config.toml
n_experts = 128
hidden_act = "swiglu"
routed_scale = 1.0
vocab_size = 2048
parallel_block = false
init_std_up = 0.0214
beta1 = 0.95
max_grad_norm = 2.0
final_lr_fraction = 0.0
train_tokens = 539400000
Below are experts of layer 2 (counted from 0) of a mixture-of-experts language model. Rows are named gate (a neuron's input weights, with its number), up (a neuron's input weights, with its number), down (a neuron's output weights, with its number) and show model dimensions 0-255. Each number is 200 + 40 x the weight over its row's rms, rounded and kept within 0 to 999.
Before each expert's rows: a language model's description of what the expert responds to. This comes from a sample of Wikipedia text that the model never trained on.

# expert 2
It responds to: Closing brackets, noun suffixes
gate0,224,280,221,204,190,179,238,116,205,180,248,123,241,156,224,119,174,150,269,275,207,244,229,166,175,200,215,193,229,195,184,145,164,185,218,132,96,226,170,257,118,263,226,187,209,227,185,184,218,203,127,186,149,216,221,212,221,258,155,128,214,279,192,284,231,184,119,151,204,220,228,204,207,196,221,193,248,107,184,228,191,237,144,258,186,210,172,213,228,183,191,185,242,180,215,186,201,200,224,212,195,213,198,138,219,159,156,234,193,208,200,221,266,266,148,181,191,153,175,138,111,190,170,230,197,256,158,203,256,258,150,183,175,263,146,213,274,233,241,191,196,198,224,227,159,212,179,218,157,198,213,136,175,279,180,232,180,173,160,211,115,226,208,185,144,250,172,204,184,199,259,163,201,215,237,228,175,227,166,219,184,148,240,213,183,218,215,159,238,163,191,167,215,188,117,162,123,175,229,161,248,194,180,187,168,164,190,204,259,251,232,213,284,128,152,183,164,239,105,207,140,164,152,254,108,258,142,234,185,232,189,193,164,167,280,225,172,257,165,268,136,219,245,184,199,209,210,186,170,218,150,215,171,223,160,213
up0,289,219,194,222,232,132,257,237,154,223,190,191,195,194,182,178,243,210,208,157,217,202,203,192,267,170,231,148,131,245,166,179,219,229,200,248,217,122,155,224,194,209,158,257,193,210,238,182,253,171,185,272,189,207,152,285,281,185,196,151,206,134,125,185,157,201,190,196,187,177,180,187,156,174,193,237,108,173,210,179,163,172,214,191,186,203,180,228,176,193,242,158,193,244,199,224,184,195,160,226,275,160,225,176,231,235,257,158,208,177,191,218,150,225,224,236,210,225,194,140,251,169,142,143,149,259,244,187,125,195,139,234,158,184,218,169,125,257,160,163,178,181,174,97,165,168,223,153,130,183,216,218,183,246,207,206,163,246,274,120,165,206,148,207,244,306,201,151,146,187,225,166,212,172,154,203,239,213,192,159,242,170,229,240,182,205,151,188,224,178,184,237,158,146,295,221,168,247,221,197,201,173,188,126,207,162,137,215,216,196,296,199,275,251,215,254,236,219,182,105,275,158,157,266,221,216,181,220,152,284,229,116,159,204,167,151,159,160,195,153,248,232,226,237,178,213,179,185,190,195,240,148,212,120,193,250
down0,197,196,214,249,221,202,247,207,241,150,291,136,169,228,168,212,193,257,249,173,192,210,226,221,121,217,239,211,186,217,194,178,257,159,213,190,165,200,175,242,127,160,210,237,199,222,164,139,119,206,189,194,161,208,279,228,212,223,224,226,229,140,145,194,166,230,113,197,257,126,270,181,253,215,258,228,174,197,173,192,160,261,161,227,154,220,151,211,223,253,279,209,214,207,217,217,209,129,164,224,228,127,230,189,175,247,158,261,183,216,129,194,226,229,222,224,315,167,176,240,198,226,180,220,156,235,175,184,235,183,253,147,200,217,162,237,201,118,199,201,146,274,240,323,133,163,234,195,190,237,214,243,203,187,167,234,217,143,177,171,153,214,174,203,198,143,155,148,178,187,129,254,190,130,249,215,176,227,181,194,197,204,196,188,184,214,222,183,238,219,277,227,233,120,253,196,148,153,184,204,198,171,190,191,247,183,192,190,177,227,271,176,187,234,149,151,234,197,161,203,215,211,174,339,221,183,210,251,130,194,282,287,127,193,223,237,207,230,200,192,239,195,190,172,199,167,274,178,224,222,234,237,117,242,237,263

# expert 7
It responds to: Brackets, dashes, slashes
gate1,288,139,202,197,211,166,186,140,239,147,192,174,146,90,237,247,214,288,182,195,157,181,238,215,232,268,209,193,249,177,210,307,185,247,190,229,232,142,177,235,166,187,207,144,201,229,178,139,218,117,185,153,213,172,200,202,223,214,203,121,179,268,232,158,149,217,214,128,200,188,183,158,244,192,228,136,243,202,242,199,178,170,174,197,164,251,235,256,161,164,306,139,177,240,158,253,277,237,200,189,214,176,170,200,165,170,189,218,257,264,258,207,184,196,216,199,176,142,234,205,236,195,174,179,175,257,163,145,294,192,232,126,211,198,143,236,205,232,259,202,155,182,242,209,234,240,144,193,262,212,171,212,227,244,218,242,229,201,255,232,236,163,272,166,187,178,218,274,198,233,236,225,167,124,162,188,176,182,150,185,200,244,177,239,247,217,203,170,200,245,226,221,150,190,272,197,158,174,169,241,246,180,191,174,235,249,231,247,250,195,202,233,152,216,282,150,228,266,206,277,164,166,195,132,165,187,151,160,161,197,197,134,142,249,159,127,136,157,176,148,202,182,160,201,238,189,246,160,128,179,244,166,176,194,217,179
up1,96,186,170,171,153,207,171,246,173,246,275,181,203,256,149,216,176,183,226,180,174,249,146,191,130,184,280,124,237,198,235,150,221,220,222,206,141,248,179,192,196,232,221,227,232,217,282,246,87,218,193,219,207,234,171,191,231,202,193,195,216,156,182,246,185,190,132,195,208,197,256,234,159,246,213,176,225,232,202,156,293,214,179,237,195,239,193,175,292,267,178,231,241,172,202,153,156,299,252,201,235,181,206,252,227,221,195,213,187,139,137,188,261,194,164,205,219,198,136,271,204,275,263,184,259,168,206,213,103,318,144,243,215,177,211,225,205,139,143,174,152,255,210,205,201,168,211,238,157,192,155,156,215,183,213,99,214,186,211,142,188,265,127,160,231,250,188,152,185,217,214,143,225,230,172,227,241,212,226,229,208,213,240,190,164,188,287,237,217,244,199,155,226,209,228,219,224,177,238,176,172,195,169,235,157,208,170,208,265,144,175,174,242,148,193,168,218,126,239,216,229,175,167,208,168,231,200,221,223,197,194,252,192,195,211,258,289,250,193,210,149,207,129,129,180,171,152,207,293,166,132,225,170,191,173,190
down1,175,208,250,243,218,242,180,156,155,242,246,196,245,227,233,160,230,258,176,144,267,340,173,198,156,253,215,179,216,174,128,184,202,212,158,231,131,190,154,240,220,160,252,223,156,227,252,199,261,264,205,257,213,261,188,143,153,210,186,229,129,194,235,178,216,147,236,165,330,240,199,167,168,152,240,256,246,201,188,205,146,230,162,200,181,142,177,197,195,208,201,193,180,212,191,233,194,221,181,132,160,224,256,145,145,170,179,141,240,150,177,199,241,184,236,166,184,176,174,283,213,181,177,222,190,247,220,183,171,193,225,233,187,168,235,215,133,170,202,214,250,166,159,231,100,253,188,165,219,251,204,260,171,196,147,187,210,162,186,212,169,245,182,227,162,251,247,213,255,212,199,257,176,184,254,156,180,118,202,218,240,207,197,182,144,199,178,216,116,203,225,249,116,186,193,136,281,182,177,151,148,212,217,228,137,242,205,236,270,164,202,198,180,228,205,221,247,328,151,224,203,153,289,218,258,237,203,115,166,211,142,231,218,232,185,239,224,212,242,205,189,189,256,237,242,200,183,167,175,180,151,250,227,221,237,240

# expert 16
It responds to: Table pipes and line breaks
gate1,229,236,202,170,125,202,177,208,208,151,226,232,164,177,188,205,199,184,201,229,153,199,277,219,186,274,136,153,186,147,223,312,192,244,174,228,235,199,209,107,185,156,136,213,175,260,191,224,193,227,188,267,230,211,200,222,225,243,195,192,154,248,205,248,258,185,159,169,206,154,152,173,228,136,160,275,161,203,222,216,144,207,195,244,198,183,214,227,218,148,177,217,172,188,165,246,250,181,231,251,242,276,180,227,183,209,209,197,209,260,193,180,184,186,198,142,214,148,279,164,245,246,178,131,204,280,173,119,222,219,229,261,252,214,260,246,304,160,179,190,255,239,152,229,231,220,191,188,223,243,224,162,184,220,225,215,159,178,238,208,192,147,149,199,165,186,181,227,170,260,223,210,165,185,231,208,236,139,281,201,214,238,231,256,271,246,169,214,240,204,234,273,216,175,162,150,151,232,131,154,269,225,106,147,204,160,212,199,85,269,246,198,302,171,207,273,168,223,157,210,254,201,219,264,157,180,270,152,226,229,240,200,217,151,181,147,226,162,126,204,179,300,194,210,195,186,234,221,228,187,221,231,201,186,191,173
up1,186,203,190,203,212,258,266,245,241,200,169,155,247,221,210,202,199,195,176,197,204,200,171,168,203,114,216,237,178,269,210,160,243,198,236,242,182,147,196,263,272,215,266,183,201,243,209,169,274,199,298,171,209,158,221,194,128,151,225,255,231,205,132,156,123,195,254,253,217,234,301,243,193,229,249,219,301,237,89,188,230,208,184,196,193,196,152,191,208,264,230,194,173,184,258,232,161,194,245,229,219,105,209,178,250,153,164,202,190,182,224,223,204,226,187,200,162,208,186,211,167,149,264,276,209,165,202,286,218,129,147,182,196,140,168,224,133,235,239,194,118,193,253,172,220,190,187,154,196,131,177,254,267,217,196,184,210,238,230,174,195,227,181,257,250,182,211,149,237,193,163,185,216,181,151,238,201,191,153,191,211,172,146,164,186,169,199,187,204,256,181,181,116,203,214,229,234,193,235,203,205,175,264,226,189,197,173,199,259,159,187,206,91,249,163,106,285,183,240,240,173,197,214,119,245,210,234,141,178,165,152,206,267,221,193,241,153,245,221,241,205,93,250,162,182,207,191,237,166,239,246,275,206,209,200,184
down1,205,149,178,145,111,197,127,140,247,227,141,188,219,165,217,220,186,119,137,191,205,173,147,185,177,246,234,211,151,186,273,155,143,158,238,267,209,202,192,236,235,202,215,162,142,175,234,200,253,170,230,278,198,202,262,196,186,172,200,154,187,191,266,123,243,200,226,204,185,197,182,268,194,192,251,147,166,265,201,214,244,167,221,204,221,223,261,192,176,167,201,184,190,137,133,126,200,196,223,219,174,146,195,223,184,212,204,105,238,233,164,232,194,210,171,187,179,232,156,240,163,217,257,166,215,160,244,191,185,254,221,300,193,169,233,243,173,151,137,268,151,214,207,162,182,253,176,222,217,199,181,195,226,203,228,120,195,225,203,214,168,284,212,199,107,151,280,261,215,195,199,262,131,146,215,203,208,146,166,198,245,182,170,189,286,210,152,159,205,201,201,235,189,181,167,68,203,179,217,301,266,199,235,202,173,243,203,153,233,202,204,236,253,184,153,192,128,197,241,206,191,192,267,120,234,243,237,185,168,182,221,170,190,192,143,234,243,139,170,118,238,177,171,224,163,179,191,172,289,163,194,221,177,219,123,229

# expert 53
It responds to: Hyphens and dashes
gate0,138,179,211,161,260,232,166,331,191,160,195,180,262,142,176,173,223,194,185,194,217,177,211,221,100,150,248,134,166,185,192,195,250,226,211,223,212,203,177,238,162,257,143,262,138,180,264,198,242,187,163,116,200,206,172,226,219,253,209,171,178,214,164,181,167,169,156,218,227,222,239,247,168,268,151,237,195,233,252,217,224,225,190,173,209,191,157,156,200,311,244,185,191,183,171,230,157,235,144,241,242,239,208,218,114,196,97,214,179,150,257,171,162,192,209,169,265,201,204,180,247,189,263,154,186,210,232,166,266,179,194,222,183,262,196,138,182,257,165,130,231,166,135,168,173,286,175,199,218,209,160,216,230,232,199,215,199,151,95,197,176,169,238,214,190,194,220,146,135,240,188,166,183,161,151,230,221,168,207,166,192,135,169,123,238,284,220,154,183,226,157,106,167,176,206,159,183,157,240,221,243,239,114,270,247,178,152,208,241,195,172,182,235,171,265,134,166,188,138,175,215,225,191,185,221,211,235,188,190,167,213,162,208,276,174,243,260,250,140,185,183,190,173,175,246,225,233,178,154,203,222,156,211,236,176,283
up0,165,179,188,174,231,231,222,258,181,178,179,229,259,187,174,119,190,236,251,260,171,257,211,228,209,249,245,199,298,194,173,172,222,195,217,182,200,172,132,265,173,185,258,249,209,190,229,206,146,238,144,108,164,165,188,197,174,222,227,248,241,185,164,174,207,224,194,169,225,183,244,267,219,163,170,230,228,184,234,173,203,240,234,218,212,168,210,181,173,236,254,279,171,269,195,228,188,221,190,211,101,182,136,198,213,211,233,180,188,151,131,180,155,276,262,129,235,279,132,226,166,175,162,141,90,209,160,162,227,128,197,224,211,200,217,211,207,169,170,201,173,172,223,240,204,258,179,195,202,212,196,220,186,221,204,181,205,235,129,125,122,177,234,209,217,249,265,271,130,129,174,140,193,217,118,198,282,241,230,202,187,218,255,175,150,146,161,186,191,264,200,215,155,222,282,210,223,176,251,187,224,172,199,98,134,193,175,235,231,215,215,186,164,185,201,175,205,219,185,280,186,237,157,239,223,161,164,200,228,127,205,212,169,209,168,155,225,289,142,214,183,156,248,143,156,157,164,225,204,214,251,157,161,307,220,174
down0,202,199,250,236,192,219,148,261,210,221,318,136,218,146,145,210,169,175,229,235,147,290,191,173,202,158,127,237,302,171,266,208,238,206,185,232,253,229,224,180,101,247,159,229,216,282,177,254,139,228,191,196,305,199,219,198,220,241,233,178,204,211,211,206,234,150,214,216,182,225,178,217,266,183,219,236,194,116,295,174,244,240,154,136,233,228,177,200,230,168,174,251,242,239,218,206,208,174,165,228,238,153,201,248,214,207,178,223,153,176,224,192,181,229,225,255,216,206,191,241,198,200,199,197,274,286,197,214,203,167,169,218,215,258,223,225,224,223,172,153,188,205,124,195,167,211,237,210,266,164,220,201,202,217,306,236,159,142,215,140,199,193,196,210,167,177,199,192,177,290,219,231,202,241,244,214,155,195,163,198,215,191,121,277,159,194,264,180,194,249,256,258,209,186,186,228,185,220,206,283,224,229,219,289,227,168,189,181,176,184,124,204,226,212,170,183,179,239,162,142,112,224,184,126,183,201,194,202,157,193,220,215,234,259,208,286,209,131,184,219,169,204,135,202,300,178,254,241,105,238,194,178,193,239,194,171

# expert 21
It responds to: List and heading markup
gate0,149,179,264,236,119,210,163,188,216,164,205,222,197,203,174,196,180,212,183,200,194,180,171,160,192,263,248,169,199,231,254,192,235,212,166,268,172,238,226,203,208,234,132,280,228,245,194,221,192,194,122,229,166,189,166,168,192,194,186,192,172,153,251,277,236,228,235,154,242,251,215,257,196,145,209,210,201,188,222,218,231,264,226,165,230,270,223,122,151,136,196,220,242,112,188,165,156,166,208,199,187,163,156,231,206,194,202,183,197,214,250,164,195,217,240,226,260,212,173,286,242,189,226,288,162,212,266,283,238,235,144,198,215,172,170,182,167,199,173,210,213,186,277,177,234,202,176,157,147,209,200,140,190,202,262,219,73,223,136,226,185,161,212,221,212,304,186,227,145,287,158,235,161,191,289,227,196,208,167,187,188,180,161,238,280,192,159,186,122,166,192,176,212,188,199,205,215,189,224,133,111,179,183,188,297,105,171,197,201,197,238,183,156,187,205,295,138,256,176,126,217,154,220,207,200,239,191,135,155,181,155,216,217,231,243,181,230,233,169,219,253,153,225,144,211,291,164,235,162,244,223,232,226,210,195,122
up0,239,206,225,248,190,142,305,131,155,217,246,195,247,243,161,165,243,156,205,125,166,211,132,168,181,302,239,177,139,211,263,247,232,233,158,205,167,152,218,179,228,219,142,194,181,252,149,231,220,199,160,140,214,184,167,175,207,223,186,205,128,204,205,247,220,172,219,205,200,124,254,237,210,109,273,255,193,180,207,186,201,228,258,146,219,240,249,220,210,159,235,176,224,188,167,160,165,226,197,273,160,152,165,191,169,196,199,160,243,262,210,163,274,187,225,139,185,233,162,285,150,160,204,166,171,231,203,246,180,255,186,215,229,92,182,225,186,241,192,193,178,122,251,179,195,234,181,178,100,225,216,203,273,179,180,121,146,190,188,234,220,187,183,203,267,229,239,177,168,185,154,175,221,230,250,220,165,181,190,184,193,170,220,124,169,170,198,186,169,227,214,241,208,166,229,213,187,144,249,185,157,255,245,176,224,167,208,96,190,212,220,204,194,204,198,249,143,234,141,242,177,300,246,190,217,213,245,161,159,254,188,212,275,257,189,164,188,148,216,208,145,143,219,154,181,204,157,224,86,193,214,200,255,172,147,260
down0,164,150,247,210,119,222,211,156,233,224,256,176,252,246,122,186,250,154,195,225,245,188,230,139,174,233,210,211,188,176,238,212,237,217,225,194,170,283,263,151,246,221,180,172,211,191,152,212,210,230,241,195,141,181,258,187,246,155,189,193,249,177,242,183,188,154,181,184,208,148,143,212,224,261,188,208,169,198,235,147,210,238,167,190,192,233,253,258,196,195,290,201,305,205,276,209,222,188,219,165,138,195,193,246,226,196,230,277,156,263,186,185,224,232,214,290,185,143,129,172,212,255,162,172,277,193,262,209,223,160,245,250,233,190,154,225,230,168,161,179,234,163,210,195,158,184,242,222,211,211,123,271,229,221,161,180,188,216,223,253,204,212,207,230,159,290,182,175,232,198,159,149,252,266,57,112,225,151,222,156,215,199,159,239,183,71,142,199,164,196,185,213,209,218,205,219,217,162,182,185,211,170,197,214,172,186,195,201,260,200,208,204,204,207,211,216,254,298,245,131,212,233,166,242,313,185,241,218,254,170,178,204,208,148,183,182,201,169,234,199,242,173,215,234,266,208,238,249,186,262,253,239,251,166,254,166

# expert 32
It responds to: Single letters, capitals
gate2,210,226,212,190,248,202,215,264,222,204,183,156,151,207,211,213,169,198,279,168,230,177,155,210,161,171,113,157,190,144,237,196,77,143,190,214,259,189,178,173,206,229,148,187,181,187,189,196,174,204,194,189,180,146,220,151,281,168,212,218,209,164,239,190,170,214,217,127,212,129,192,230,153,182,170,199,233,187,220,211,229,138,202,259,194,186,143,163,197,199,240,229,287,191,237,103,169,255,208,264,243,206,215,241,223,174,211,231,293,224,216,151,207,183,185,265,171,150,194,209,166,232,150,189,220,163,236,235,211,240,141,154,197,207,297,127,156,297,166,159,196,165,144,209,154,242,174,140,172,259,209,185,194,154,201,176,224,212,258,179,217,247,249,258,211,184,196,181,242,254,188,231,185,177,250,154,189,123,196,195,156,229,187,76,247,186,130,224,146,175,249,155,246,211,166,172,251,135,196,195,159,135,217,180,190,169,237,154,102,153,185,272,168,191,270,220,148,181,240,186,252,137,182,221,208,163,151,279,183,221,236,204,188,252,204,200,252,167,218,191,202,208,229,198,137,181,238,230,153,83,188,153,233,241,191,210
up2,218,144,221,225,226,151,287,151,234,231,198,212,185,162,153,195,180,273,148,244,242,185,187,204,197,207,172,236,228,189,198,125,250,170,257,213,187,234,272,124,199,238,175,240,208,167,244,205,220,197,136,233,174,219,164,219,203,147,192,241,198,137,200,220,180,214,183,223,219,200,170,216,100,191,256,247,236,173,206,231,217,241,196,203,155,211,180,149,174,245,185,224,170,200,172,214,210,164,229,204,195,119,217,174,134,152,237,134,247,208,185,139,177,168,246,217,179,192,194,225,112,260,215,130,131,199,211,168,161,206,178,135,233,215,280,133,183,203,213,183,209,241,176,202,248,198,213,163,167,189,263,294,179,198,174,156,181,228,184,288,193,295,182,152,252,127,177,274,179,236,194,137,199,207,209,102,257,311,260,226,231,120,162,193,203,223,188,183,177,183,184,242,168,139,219,205,264,180,191,217,123,196,154,183,201,154,234,204,207,211,203,234,227,170,118,189,298,197,189,188,205,170,140,250,185,202,206,228,226,154,166,219,178,162,170,284,162,162,110,206,141,224,262,148,139,218,236,240,133,172,256,178,268,225,204,204
down2,225,196,207,236,236,215,140,206,210,176,217,187,306,155,258,162,181,206,168,189,177,190,261,186,250,235,212,282,187,263,178,203,242,246,243,161,189,145,276,184,250,206,166,248,152,186,224,267,204,174,165,200,179,236,137,130,207,91,162,174,217,217,166,262,133,235,264,171,206,237,198,135,235,233,269,112,178,213,172,234,221,259,233,194,221,239,182,253,189,225,188,250,194,193,224,201,195,168,231,198,210,163,232,196,115,185,188,175,247,193,149,179,187,175,165,271,211,167,295,167,232,136,219,166,185,106,163,247,226,195,165,179,237,183,268,226,157,213,303,328,243,171,234,98,213,243,161,144,169,143,217,144,303,194,159,207,209,150,205,233,210,160,189,211,209,241,193,135,159,200,174,179,207,262,275,213,146,271,192,199,200,161,170,205,252,148,240,163,121,216,212,160,187,228,249,173,185,184,205,274,204,166,229,194,261,225,191,228,261,216,138,162,180,149,170,202,155,195,184,242,202,175,173,233,174,174,146,215,243,161,219,146,174,224,221,176,248,197,213,229,186,216,213,228,143,178,240,200,173,176,169,196,223,163,217,227